config = dict(
    d_expert=320,
    norm_eps=1e-06,
    beta1=0.95,
    train_tokens=388300000,
)
Below are experts of layer 6 (counted from 0) of a mixture-of-experts language model. Rows are named router (the router's row for the expert), up (a neuron's input weights, with its number), down (a neuron's output weights, with its number) and show model dimensions 0-191. Each number is 500 + 50 x the weight over its row's rms, rounded and kept within 0 to 999. Numbers have three digits each.
Before each expert's rows: a language model's description of what the expert responds to. This comes from a sample of Wikipedia text that the model never trained on.

# expert 6
Capital-letter initials and given names inside personal names, e.g. B. A. Robertson, Henry A., John Hunter; also first, among.
router:431413447565493509582444542444498544465514524553371497498582582532630514418467546540442501439452494486468416549503512418539463575500598528508504516415546481450460414457530535440425445449515479515572517500500497513510445471501450491521524481487566487407514577501516530531565385455504435591408473500537540476511471511461583522399578459558435534520444486559573512521479502523513565459539539394463425553494459430490496558547553446531498550490546509557518528434453495491545557494481476486498475407497643499573472473520546523458423565465475548434596494532524482518594504460447558532
up0:482435367466455470531527524458501521528585578513494512505513585490477487417560456448568576514569339412560466502454462550565482481436621583455509516591508515569542543549407456529533525487474515527459483544528517543529469549480523566478497556592447484505470471512511548482460534366563541443418472486525465569465505583489523501474506467472509482524513547551517471568608574451565421549535487510517478471537547506408525522528529562479433490452519418465499431559467497613535495499447495527501564444492450575523457510549466447522552434486494449425420545437448375527494565543568553517
down0:530436473499569517358363455505589521527515502518473569470575530439529567493506407457508592526585393475527495535508479452422590527627467436467520500477528442477437482512458472508554521501514543446505530590526602510565426461451491560461507558474517498483472503548564471547548529498494417511515455515520550474493472483536465470428556511597495573500527543523520482428516567444484554478490541533561539459463491533425554435490590499447425474422552390496512413483512560478550513533545523450469505517577433501506518537549470454532466450534439432600486549542633547475441474411473589445
up1:584529548488565485487562525500507493458526477450453460455510508480558461518456464513500648472589473514484418502500584495489539489448481456458446466559646417510514565549550477533464453529472510520523486559570577495591507434471469586450450407485489584471462545501517523459540547468453550482482496546552465495535583464644416469497448457453492462545472496518590423521516478453366514567502518452563523472484527475478406424468489511483506444521402552555458576537475439529514532501549454617542422493485547487530501433525525387378516397510567473557462418469541463518425483499534487511
down1:484484561451493475506501473494633588502440562520509505518523448477535525527430542491479525470430506602551532524431487467565528549470495447410508542355560438504342530477560487484478497512499408588502541492476525463490492508582420481527497465499574507555439566529447485559478485519558623527543502407547491507603564443442443528571490481527452459550461447576436469472561401525538533472551405491514532561491484469463442492391521534609538575516446529525539518588509502479566468525545520471550503502472518567468519509436516458448600432458499556441445458478473528526419410500562468426
up2:377533505511510538560411490553401541550550639498545569452476466513507482516515534518432512546457526455465489590546528559567465514547450535453562477582523487432459458434519526512431489603500556546474534473480383450504501579445423492470502476537505581535495537563493484495475445488545471498468551542486503495458449459544502480559497543466544551524499529476519445395580482537445541544482483543554505565466582499493487421421527471597560569519556421539450416610535585349580561490475475479484369475582510526486615513543528529496519437480490531543466468458445516526432505547560532557
down2:503499476487445514522477411492502486567497456505446671491525550477424438524392496542563558480369535528541491470519512507552484442569493508410554532520528587594460531497447537410494486523499555462479413523560506502536518457550392462490520515382541526474427500527491560583495470462458499503514449424550580494552450455472561588517570509486397575590512547458442556533478549426488546575585437430497576454424522526454555488480585511471557507530511454475436521478488443583509558525464578464459482450531474506532478528521494466481403489501554497387527532567539529438584564506427520519
up3:461465539480435491557537461451506564483493474394509527528490504572563470586479541441351421468503444489517466402479551408544497533499527543406442468466527470539509577595465581524493596620464440488475526509459514492470584550533454506537464519524485568578543433494461462502445629456468445510512526513440453565478504516544505614525423463389548527377536463519580468507561582503518537493458475562522534574471586514507540485523479474525499509470490464545526478445440442500513453560503492596622521535584478530510597553416493534508460509507568441488515475432546495558442528481437445475
down3:595436514499507428513520536520535515475519461549487520521448548377467538558498538553585506458575520370495504566451637575485524416477457445542496463528520518494482578584547492582477552528498447568537562519565596552471579533494609474493515564501518581471412461465473501542559505473388526501528443467525467478476537491520511538511497413584360483460571462505515552479415495441550481524474581550405478466482514573498504519529489534427543524508437584463512377522531471489561391507412583511445473501555447473482513550482552562475472466461488590437516475510472464563472494461482454566
up4:484487437444441488617469514501428596464459563417496481469561523502573387453465462488480605495516404530524480500449426621531539559479483465531486490490538464416418451558488612483464541526470443457405494571531448564508487441379528498510512480462476570511517517396496490500577493522525570554484481518487363554440482513587481441467569414534426538482543505432598523474498524434491435506582451542485505477517505457559417586539432528495456441454547402505557422460461470499452469549525525480466464449466457470509486454518515542545484469460513541457412499540469538386564473509466443532
down4:447533486458573488414579499498493518529551441451543517532515467576499481565442548553578435557491468505578459513548528553495478431554464516434534489520466369459506503397419509523499438452593442569490468515420499565511558547509566578538492529488388470497608542466471554494481504498527517541532504553453583527502626457515460553448653583573418467462523472463506556511576550517594565533473535591574468460518440483489468552500561585515530454514516455494585522559412530541522568451474544458543498497527471519514531512475452435532460533446491618516462550471510562538531412420566504521
up5:428429506376468534519534500547452509450483584471454488401557541552453462445446402417449537511460437427510490574446555570466570463432543507446424541530469556498544396517439536453502474501564502527517575559444381496493484534516374451474540498528576438533429503471565511419448482524523513492473488498498423594444493436485503459491532484532497426515494561511556449487504533530450515549476433576478533553512467485458501517478556471518503519549523467579559518475547537467550512411461381485413431506471507386530496547598442490506572593388427501602540483477467511521508478520571438554
down5:498488557502479507490574540419573498518462518567448515459468551484404455480501488543487435560510557530549499529467388501525530483532595601499469512464403497455516572542427540445520537483523533532465475553492499525479529424524523441523433509535439425429392538438442532474384517530521502437547471492518513442459495437531417542354468498496445525400480581497461554606454510450406482539440442625475513499547451449437494628471530564530541530512523440534420534515486562542474600459518523446482482566521404441565470537471524605560426511496522469524458460492585523517481532491465409527
up6:504481479485552576508551516495469535532497544523479549458570556527494440535470484499455524580458485450469408529511482441556492526439529467590432422548574508400442428565442434503408438596500472510521508573502456430530509547429486529522436475512501456444528535469509544570550485558492440455550441478463505577518430525588611462502519442395426475489628419508472545549526504430524534510443466571563556460530535434576448488437563460549415540386547524468484535594485490508491520462437488537437506380559576469537436488538481521505479473508543454484488551472541508564442478507631392484
down6:464512526530422461563418540522435363582441487516449485491602496475554512523499529490448537463403568460484468495514573456510507598482535490540589433503437575467518433438470478478469498504488536576561483574428536428532499472436504537572485498485463380460590491476358569531559481445519482622470537520484517539542561560477515447460473538625522502516460496547500453507508467436532511487564523494501451558381567486488509430568486442493480538526511523462507562453428479487516521358562388509470496493557585530558409484565488480481550472511471535401572499515489444504467497471534504593
up7:569670399500526504499516494589452549563488495510467566533565482557476481482475494586468465542503538499524504555443455423427565501417527578475493471532446497510477505568573462487471600559594550564472486547457462378533614585514493479533475573495488558456502501448589411433582568405526466537516483563571514548440550516485493525440581496557506566496477511553571560530380557416471448535450452425480491552542478521580488545588510552530500478492509413397489492527488575474585500486514527428453508496509417455477571534522519472529479470510436537446432462522512460466537556518536517499
down7:475504493461493634551527495566447498462501394492518584462498536516498530524521529527503508539523548503432432567495448504519484509553487438527505578581474504430517524572585517575491509502508427604601475494465452508510561389494552582517503520509499528505488548475564676567550534424503462472405499450435430474562542413539566594521623583519542370442526579476446577524451434449579475520477471431517558454535503478504481493509516431537572450485496566444491521483434547563458590428458470486540496453464509510548527575513539488502497494507524526491567488440550494478434472548385462506
up8:461548492423499508573511485565500434600489495492492496544538407535480435482467413508462510423518441461443467440518612625519475544502561487535603547514498511492545565457507574472486577509456428587525594510502471508453492523484564519428509501536375468561449464601465505541536498487536558492446561503518411443493487451527480394575422465431468489537506515441493502472510490454531567464559452444443529427493408415505524486495466491447498553454556472505511416466545480505500441469472590399532507449492510450527461535463426476524470447531371460517394544500433451402512420535598570548
down8:540499583540530447470488596390534502406476507529475483558475455518421557494557449463561468404492508520517473448490520599513499464497507432481513481502451492485512516447408485495465491644502507611554489574583529487484513504486606577500520401462455472537473467510406559496515443426471435546446522469453561526445472622474480475527494539439411568387432599485512545470478453590548627485480536498458547506460521476598521523464545538449564577559453461490490521537495521489483424510517605536490422439581517454550440536493461505474507432535542517489534506433531531409533544528423556557
up9:490468503386573486548445398558481524511519522507473540480531496481503464441553415486429515488427477474447481416443508508501465498549523434423469462500526536545481505470509482514507584486518414538476559478565421553523634399548507440501590502524437460442476442571633567630457558560464448454533504488478506591524445467502497528568545526551593523486557623566448490484500493492483588521537602485534505526581470488483512526497492463537521496506518517425463373612536443504407499441508511441433427475486460524377523561563507438489498469542488450501501509587490562525517506433567449516
down9:426569580509500512545486485463558567465466495448427509487531479526489408550531462452488522492467495441410411475482564400438491514598478487476560504510514418561523513487520470513434537498467563438503426428480424532456459469621459527494571582514605576502591496517516519540521439440452564390505534514572584485508483534487531482533560488529582519511577487463497434560557453403550486489525553492501518458471481444349519509386487447470456445451458476508564477548496482505452479418503497551517411519488430549550473614518393593469512480496467462499581502524400479500472607455570495490
up10:495574615552537514531533450555452561550560525545550579485502511510491538480386417477487531506474470470539482543526473456639506483511594509494494448581571513474512533428558546502514461354447479540414490461500436522521574567516525575475507453566478516464483486505524487457530459443454544504396511423485411554453501519477516551631528535433436444427501513570504573526506468504419386560419478503476484455513510491513453502522567542462500468524538501432567453510492452523457521585522558492400546482457447473533488560494499533359494417450420554543498409487447576447505434535518588484
down10:525568543439494546550498447576453422408500474586473509473591382412476556489432568463511473369535536489542558601450417496517538497515560527494530516530480539486489409437458578443505416538469467478570558500531595609525535539392541543524447385454527545439443518467487527494450521447459508503500438494525498442559508545463519556532459501488415512566517515534553495572448595462463578506446533613503476551491464484479466552449482530451510545524546544468494539483543526466520534559516542423587410555458515478553526533460443423473454517493497417465440501562459563474611426460564482480

# expert 16
Small numbers and ordinals in table cells and rankings, such as position 1, 2, 3, scores 3–6, and words like first, one.
router:409510546543490551552536437429435506441453400478466439593508569469522584503484581506435464479547509514484499576575487435449520540485475454482516454430485502415420443486512470505480509452555529492557433536628441556504514489535482499536545513462527528448553410498559554553507446500547519590482610566513551442517571512534430507482529484499481537511479534562452559455461477477515621488572487498441500463448484438548538584508505505514581472452461540545544544373506497518553575542506485513490361565607483584488466416557485496445565544456482578489561467558468513603597509484447552578
up1:426552563453516511560506519495491522449503497448464476547519474540500488536523490439511507430414559545526461513602465520392549481451465524507504547554488443449488443521372407494482388501540486511522433435481497520457484479569538407465448499572491425552529545418611527511493458513585509510397568495498435568391480448587568559507500457539479535417567579482516465572454449475468500500487424470592581498455497468500478580433525452495536540536604449432506584557563553541468479516537517413416556507531495445602483468485460436467539474417536458443458521556448436426526535448520526581
down1:400511516565531447517535467448479467451537582484409548541499550507529514577555588466397435455497500583493474463533576495499453475484605616504471523424538463519446472415457511529501559421490470488433497564482502546478535442384537473445558431530516541475504511559566549493479443569610442494453513639478464511471433482523481577440432519525486515509491519401513448546535580578494489439537544517606540486549572489529475536511544486522547436558569512460584493611396497484449475481385529478465522550445505427558485532466439512497454508508500538460503486573432438474522414539583450480
up2:568471531497411510367528514476486456409460479511574514479592476464460380416478587439511488551457464433426448532495437413537442570554483546539529486511546646445457478495536580467407513480466496557488477458520462525540486459456477457513407622488475556555553497534553522489615516526527492569526444492558432482505459582563513604474483500394534564468541480508450454450517588558534470486410444500553504470502563476492570477554523467450609558534446515524487520472506523532448472444461600490412553524468393451480522481498468505498532544446449435412494498507510551437549479527545520526
down2:501527474524558550465423511509532435410489480470508413483512415490528501493441391545412379508611540538489551473554507490504511487443500427472499449512437515483465555496464522492455556495582586556466532580569486479476539479447481470522441472472554496485509485504478481542548506514605385508475517534492497472390470500487490517565550604490455504526429475378495558550431570472549460585525521469522514542505515459456607371537528369518465490495481455485438563470551491511419455509450529528508445566444420513567562465604508533482506547473642406577454455416502576452531516489499501476
up3:448583524528575535427571464534363455471498491454454609500399373522605532517575508519498467382564473403550511520627529526503490589491595488553478512495528396515500537479522428545540475583470497545496415420554447579478499489488392489488415502521500519472526447474534485524478574522477523483502520555516525572479504425578526531432438409510525455499436508508484438456521468476459533501458416441565486498552537541527480499552537414503491425482480555452504508557530497419468500459449419471525469560447470588485497483482454459458497482419517562485436452500384559557502473590550496528
down3:594435553503512532476387444457475479581449528499506496449491451568513457517414418511473449482499520526642378494477525542517536469457545527531431566461468455451486475520557557480508575489468576573516488506470552522450546507602509460523628526538457555526482502513483403494530490448469530545492595481540372534505540504530539531522477471476514480460430513440533491563477506497524444542556616531572466479538496476456469444443562576523573475470570580468473512462515506600476493464489422501538497479529463434516515528561470498632397595463540482466553491424459428595418455492615486439
up4:438550596536521601585553464478453540559520616459490442540545426497517522504485436494511555563479469520451512568527454418490482556475464450389471491548481506413478569560390508511438546502500546465575485470490461456540566502537470554471442639518573461502587492473532526476471418558536529435533540540469449602467499467596552448577447483544491460444526491495446517480541478434545505513543438469529608469538411460475473575506535460524487493510442520508456517529481452469482442409492564434610482469460494522521536540407475549456550477576564542496502484510349501417422510598549493477
down4:481481509478582549502490655457517553445536460491557496530603491424549568491498462573427497481433486551469568469509479442572473540424427506506425498451471532524457515551400545480502544395470554547458355455503583555447511456498598549496420503528548500473510498505536543448456485530568436451539476437427507465538590426476476487529473461466406524482504478516497484498529444452464450487559506498490548516637501512505438431487484427495553552439527528479429456442511484441526400598482556481492443426525506415588550512496560582568439500504610535537487515469476531574438473494563412476
up5:492585543492428514484540468482473551508539609423521547499457553536463414486567512542486506425519509494404447539530506454463665512487497499545515510525366507607548533590508483444464599495559511555561457502466494398493496435607479565548511482532479456527501470517494567414407553476472498509550562484494539574405531499489508415483574532491523474446468429513444489367442470552483498538475459647546525527516451443496484509512523557440514534526497497429479408485511519494452532526458504506534522503471525435581479620565511557552581394507529490547547578467545558495500494581513544558
down5:476533456521463504540464519511632482491644477598455498535569395545528553481464505503489424418519551496535483423587504476454617467419436451536471454571552456608516474480468434503499531443587540505596512506443450456468525463541445489558585443527519572528445553583491506506503453460543528472435514453454518484543452387577523537410535410486464540579521515491541482416527487528600516511534519570512556562422477524414376513536546509516539554521492556557502481526466515481561466489529522589538603438514526542478480585617555528433432500438538542508478514470516521515515485485519478477
up6:501529540462524532444522480507448495470460564592506451537474536524469496548546481522542482422535459363522535491478489531511472456587468462501537373483519485509493448481537492573529515548558539516549396554538530508449423520502491527411571517505426485415495522501485527471588526477420538536490567501440426529500566473431494519480472490522480403444438551438538619455500522465641551466549468499579541410524441471524584477419542574437526490561480442460547460481584489505489462508437521477504467603537435567478584487422599530472531508393511529419492476593401496570467494508618490568
down6:495501455490455540518498509516490452538507408504552523568518509476544475506527550426410532566446554493531415504469504479451580489512569444419531458493433425520462521518473507473450501544470549587419502522456499485464511493419506478545482493531562509361485502470458448511464479480453546458479467459514571479496544506405649479469501464567490497519546647495416649441463422524519441524581472526514458480477390537507465468453527483530459584566486457527494474453495571390597507424367540439492461637440549504521425467445447482481515447471553485500495514456531491534579457562557506416
up7:510524519454482589505474469501543569476443496446470480505490471465424472533553486478449484465529436538506501450579484548473489475478439499426467481513470548455458459545506535458568478464384445390548485494406505490443571516612498509514465490526479498498547449348492458421514541531608527437444501448508410551546473455495559427467471494450541591492514404537558555464522523508456464433475410498422508525507423396429382570396518461482478549556427521561478471511535449587440454537528493520493462507559441562425477546612544567489433489412544477549519432498443590483467464402471527494
down7:477444438529598493552544473492512571428536520543471522521596591460465515457463497561482399504505546577547413424515485487439480485521567461459515502470521609490437578437528539477487462513535546401545440428468437485488513433417526594488532528444587531496501598499512569452530521532601493557435460479532568554559569499471482504550446441609527528606466477545494446475515489512468461390482531545514406590542396511564421470483544446450523546548481513533542513509494558529488513421496510423480423494510531493602497514555541585544513488498554515576489438446527501453397544566521603486
up8:472477633475392393498543465581426551463543503558542477523475479506447409563433413469412485483560439481443542539417450553432452553519488497460499553538486497408371519460473451465475493521486512454546467532456425528515457551457469482508448481442465514443475434418544448501525530522499433490510560501426499610491474525531467491577494454595440498471527602585568510440568497459378592589503506404513549453503572444534551528465448428501443543554505511492415451422527433505563456465566557534489511496550505449480534470531491357482544465493504447475546467487491526496518492569534531505
down8:513436561413577553488591527504471434537391582466544457472421411458534525469632504424505567409428510526600557464474522545469429495525523393539533538416536458429505460447503579414520597493509487546523541495497509435552547493436576515424471594483533430571474466438449470466403514514433512454470565493606429488584461523414507461521439496466484398490559463402497499461494495491452479494450451498471477460517509511409472485500517474490504579542514521429565537607493476607490516517521510532486524464430473507473514569426465510555404501596503482494528487510528481561508505473512478579
up9:482545505502632469435513513564428469498418456538459577573574494455554420506508487423404482476602439444519454594504400518454530457515447479463488582420454506557532471586483477516508515540417477559466498605470427472564500453456494537483451460467481474451470488594516531513538466392398514545540507519521591469557408436496489543463449445544546584508601568499482441476451587539543559485531452509514536442495544433526422504536514436514488502573506502434453531530514471456475419449552526448507544537492438490588594461441528432476501548449507563449480594494391527473453484438521470461
down9:458437561425456557472455599430491491528632472602453514457535549448480519479555534500428535470431510529414558496481447473526543555527431438429532597448488470582509485513450518552533487449480534506498457516406511482539638494462525519471491544408401408553451426478477527529464525530446424482523496533586454484559474496505383570515469505479494503485518544587519513501426521592462504369552434477545508584453514461514529425476420434499523586511523529455463559503493537535477531513492429574528587474446433494634496571566528575443436468510532425481462490496479462508550467509451446513
up10:479474560519521483483479542521437501447447569479469456605555468514499466486558428497560443466491472536509461484519488474459593552484479520586431469553455461460502464550512478419516609639510508558515582532652450615491460511555545483500474483503493497428384535599427554444432528497442496552598578517418527571419465521500470444485555533504477454521498525505529493489484397493498463560598437484511466511512567544591492441528470602475570488547419576522469450502585572516489514544484473441502496529571509478441456544418454527502543506476507518524526518456469600470382492486448604545
down10:550520560590454518451491469448565579538474467548462499549487552515466590498556498468419516530474529486470571422547473528590495511530548585521443603505529511515566456522587447463432525560500438525486507620445550520479519526486449546447557482459576570480491533506518603504454592425511571531471554582504512492402426491505535486421530559466550504442490506487593477516537424430626503471467443536407485593544467535463587479424410505495467482498429504516632464478510526444553547475512491441489538494504486565530534535499542515502545449505365491447477534480493521523492547665532505564
up11:483453511482417477431540530523522488541435436539561431450454539418512476508528549543509495475489549429470560389426526553530520480495524521466466444497434551426500635512508448522480483526500486537510497513553492513506484437603490462397550476533542471455544565545429486522488496535564486533517569594524510551512561479497459470479567489524377498508479473448481535555439566470468555507473389471484548467671451537556488474496575545490567609563412453416480454526532556433475507477416381453433464545495449589525476436500483552485476541494634475432477519435463556541486483568409569509
down11:485493508512469393437500464440430506555446538444412584591490476547581535466404491528514506447458479446488415430613531480550430438446422493516491545537549445515493539418472467401509471487458439510468399449452515483556555517522476484552520530568472541485487460488456529399498479493494524432456504474507509466491432557460502495539540545373420505550540520493401479450443492473483535453530478411485498579588521549572496546435561495581544440482506585521436578494497424567520596516458530426532451466499526462476411572526455489448403451533454493512516547491524391484486506464479394621

# expert 15
Pipe separators between numeric cells in sports standings and results tables, e.g. 25 | 23 | 2, plus score-style semicolons.
router:425536487532538525489585545460516549570457446506521498535426480519572549505547575571617484511491558557538537484505530513441512448521502382578420568501540443507482437602470504536530489408537475575542479463559537515441556472525527512451460575443510533448573587503475426546598505449453514504519435464465485479506555450494571487434456546428498432531439523532552519551537483526545515464465422470467471554425432525575572520583522512548486519495482528576544585528538439545582421504529455516520443564379514568435426385516483641481475523549416546479563454509535491462520504413466496565
up1:420532531501513523499493383514566464504430546579521573517445565494495467592497469501449429509469619555570555464491400469520590565539495532508482512448498548575478416489544542504542508445570482502523491602517492537454523422438438527469454490531504454520550615531481474553507500487390531418470435465542464659502472450513558462420426488590527448610522427457503509574506477534507562540529516578527490539376525441468485528442487483544467526446557526408557500489533448455473431476487559452470529509429480473517483551412463465511494487526501450521381485572555434436518571462523572505
down1:513424562596507546547544454549601522507552487508521447488453506442551475454436525532532474513381468503478477495501469468482507424469465457466526562518488466489453491597499537423498508472504554504520501544509402405497548601506511481473557490477485499402559480475535542521453543486518490505499541535484583475522484468500590441524581479499602485437469601429402483531517450508534513418432589508498507563554503486453509537554558520451534518516474434616448542487531495545525458473437499452487502530407541452491555502514459532314484448506498540395628416584373433515581553504423555539
up2:526480492524491448531522524438493573473477523479490557467477467492489541491517541487477393470532478609472498472495460497441491526548449508605508536527485486428577439567619423509484516470526450526524485542480456491580503457557485555445536522418410487539482470564481442509430510490450503527573450523457629538518414564609524543543530516504479529562484518554468500434502559479537489367583451449542446504449505526529493484439550568452419517492489477463567420488519493583386436540490536410516597525453545574502608468455407408527553372466587522513570480538581534475538562518463553423
down2:543540540465507426409565410541572359539504510470467482522461381529511535562508464593496475507503491492483523632479485511467441434545524439482441503505526509491570521520501545498539510503504516418489526558479428472461531540430549478479446432473463590594418470514508523626450497501513462500478509541535461448475500503548515451581506510566523514479537466475459479470567556522438529517529549443474491517430488577434505561483511538569567412484584609597499528523571554524401578461588480554552545490495453520582558612486562512523414575496593404494485504583548492502438578433510504556
up3:561551519553514552527534428608479525604498605549492482513512556507475544580563463507549472561510446586559469571519447419422465477525480482430482429451501565550535463580484485508517510657491468532554434598451522530500530470565504416452505501550497471586481486536540473531526570561463462486557586524527508572461521521467523525442551536497511511417475430441522493509425533615458537562470444504527557477434542506483540457528480545424468467388472460480458563525631476555583585482543527545480545457489396347505447572568478506491473497418508468474544439541521514565506497501501549489
down3:460446432529439510580576523471507564540420441469547503461420540466468522505443496485382471503460483479487560415543446547533488525530414560482570450541488438528518520513488507542445535562438502544534466498416528534403506509435477401573412527530467555571474495561448538508457548427481499402556486521424627501472619558528550476499540539459496502538551574472468434545444466542527546477511446623467512591493408450538453473510500440463419486425480574566533485519491420540480536588537533526585434598564487506471460430577446432558559479562500461514480461555583462499444526506508467537
up4:472453515576448456508553548571470580460556510476473460496461554475550495544549476559522463479424501531505441533483527510461610482568389501445416523447489597461535457487413551498498542454551461514571503567483525502457481499587488480488481464532454398586537524491554405543474512562477483567543480581466525475468507576526406597458470566530566530448489482632504557468466525518485543561407454551487520495591411550512487572540532540437514457448528429459405599467590527558536488438436421573418544489457529437507527503421437575523527540417498444484430528467470519577435555476538509471
down4:477507489561449485552526508536503489469510509578564501373519581551504592507458510460409457488464504469471469538582481578506509569434529597380495522473520401578491531497502550557562594524463475533496349508438439500544502583590514466600548440544466500521471498508556477526478466526376563495446468506431535424458568496541464491510520491479506572482530543441437413521451582651411486487473518452505542483510494482508449447555538422569488456515505449589522476530439454459477425539474495466512358489488512534487490484512508488406541526596489592457530460438542525564521490483525540545
up5:512442531617576523476563453542434525534499497544478521483445464538528499472553395580532531449572479474524572420555533554560599497556468478530479503505438458422455472466522461554438518508487504484577509495524476357564531446484537570434446643586428494539540442555543482523408564543574469536427524477550574472500471514472370544498535473478507598405572427540500528457530451505445509470449489491477452387537474516545534491531549487419450453528473478492518536558529498459393549520593524507442480454517436530546491501494506440428464475471542463507368489495453471421559470533482585506
down5:498518564519420358422372506511580594551498541452555436502508565524502496540484560607556544465504450509588425509471486546540507476514438505557548472548487529498507566478554523520627488509472437424613518534592522498427548515478486522452531578540559533533478470534491505509467508434459524533507547457526390522550474586524515566484480521591492483496532629604529469522501457490514406521388505457449534603510497501542541537445513467456575465541580453514437453477448532473468444522468515550488527553476464528505521458510450526449403564478472617445535536555541463593420470446531472526
up6:457529497409496507490542468446463508592503426504527507516517464440490544573463469501488410445515508552577514441460607556461567521487448577609570457447526522505505649569547592598566579498479493456412481499470511473541527518540501506538372540530545477465399464469446512565486596511417558510497574519426502504547534524514514460482436527533463548457584486449461498570542454449560487420508471530468542524509514510508489452564493527545409578565495517505467439515548528468468498473485421605482490393551483524516418513446485498535649478499539458444391497529500467525527442546457613489
down6:560524486483486437396441525494556501442411514518532468522544395479524497473547502432491438498583601504478508491414490474475494529492442424461502578437555507473508498437421574409485525478426447583385485628517516567496644407504561516514532527493536518556533513467531595589485550534523425576541486416468556533539493466449537423473477486436443487443518532524441580497500450453510497567496529589440519448477452562438515430497502486477516487533427528490477471498468506530443417511442481549504578614462481585483480500649493499480475562477483523562478631495459464488466530517510434535
up7:460518526494434522473544548485495472533437492479579496482583509483513482483511478560532549486523506557536466435500442498535560487503478380489558526466464399513484519546599450525491491427519495577495499461584540578410388525441477521492503522444411488497471487539527422459510500458529364559548576545399495580506469479525545500523451435508531510568422545481533476527453474450392509430453431462458435473487501353485449444521584527508400526469522542479534513600461495536477438452477389541380481495504542392552540571524519584540539468444556492541433565421446525491539525383517474500
down7:506483479437513472448509473454512441520526575428464513500480571503482467508515476602376457478477508472546499525473532619553499441515473528535454431508504516451420457477565532578476511515424555545419534543548550522510555488414389506479515481507412529554556437516469491513515489428503570574519484499525514516530607461479443465564534504470478483497461439473571461654580526496552469373511478523554534527560462554428524544572427475532529562517506545544455541526548557490492573439488575482522489544473482579551492428530494462478513524547636632552504417512426563570597415518406449491
up8:471465565470520550573487490549527558500545540559535467459498485459517463561559519507462527493518418516506424498540456519408538530564524483538543508557534514568544561489526418535533414467450517551429416520499583492562532535512449426474531551417421535570498632460499491572425517598522593533435551506528504543447459553491542479587486442450472462545505523530531531503506473459457403499450422527491451493433521533481494481443567504587443495605515409408558454461473500489519473498504531551526555573527493573577536390512438501616540619478457492407528463524487452568477552484340504534
down8:406440453488453656458572504553449514505503474481491591435505420457469544535495467409447513497486482597449564561542428553446448482407465498469507500367495546537544568457518458497520441457436432381525463443485437457398534438461501561488559568588580501508620413503462460532449388482522375533529535557444584458481438533452532469457501505557436510447497514484463472464486550535532483466565584479526524555486539449516467571423451487452517485521482514504496489485476522528478520516482380440585455530485521437457455514526511534477479412448464402499422494492474494532529487477555543509
up9:490472577465434533489506482531425555492485518478530514511460542547612404524594520579652474494495451433482533545497492589450512465507445534489493472432505508460497503567501522482474571484506474451517602482454599461446519541593579518558456539498436494563516470460574427519557491488593502388519526392522469566448564576510577482464518464514453475564459523468489447470510536505464531488472483595483555542484417400529536479587610442446499393448476520435492544435539485509555473486496575506534503572466470427466477512528415461562547471440479515427501481596466488489567559389487424573
down9:543523589543444518467467512566512558447523466513548455449477548461503538514594451491625508488535586506378577477414537568434534463445538532556441584474479502510538479438487527571528529513451468495454560474395489485543456399459437463501441409436510440479470470549481539528417549522550543483500600467585558527437516565539471409435479549463539509486480596522430454488466507522429634474471427434511517442534432502472556561462516470444548465477465591572515550529476400530584551610605491508465559508451469459482514558532509531505520557521572485540534486500512470523574530462575552533
up10:472440532354527535499499478552535672508562591502507523610386395515531507500476460482484490571625585519541448467490516529462487534578513565507517511527530564552477488478501512523577436580517494611543463488457466482505437489488489481486528383503419600469583416490491541362536580513459468463488492502482565536461514450481493419562441536521523407540479478491545457492511451474478500404481478558521447429481510487499513483548468500548527526531587480491407463575453496437519498425560451511528534445443531436461471528374481428454491540538471596544458458511523537431471497524521492486
down10:508453444542488487558411567453518424462483511536492480589451485427431523451471490532474551555480378446465407459455522493531464601401491578541483540507493434456487444467420496466479579460564603547545421503495499498490539440496505556505519469539441490509433481491466455403435446605464537504465445453552414586519427486489460515556433470488552505454463540580508488495437492465573501512504437530579485562467545610491577495544513432526500410508354600551542557597482528534468520524442540570446532552524484508536550557469518470555550455507424478493473568471544485473523446493516569377
up11:372439571505416516509496447516461474506550461502537483467453442561450589561500544575539518575519535465485498552482438517398539543538485525578536586449488523493546511482493469449571466494503452494464526514548583474456445423377545509449506545523452542525529526577516523535476433564441545513637521479523566502421402494481568565524456494514531421583514476523515515474414528517541509599494456477580521533590513464410659547459568589464496497558560539478480496540495474500427527491511512573465583455522536468582556550407544595533454482461518506488454548525589511453575462520545567496
down11:449409588470526499476586550530460522529488486479554579527401520540515591501429425531442433511432501462368497460462453421543461525440484521476518411531573462569594579488504411513482504534483503494512505465451524471595554459513514463584556449551532508494520515490481511455450514533499522548454473563576524424545445525536478438556479491473522493473458552479546488590445540473506527546537523500596481472462409466505510500537603618566560518434477473482500536431552536607473549488532511513573454492448580569473529513447622529560556592607529497517461525351519456506574477427460480504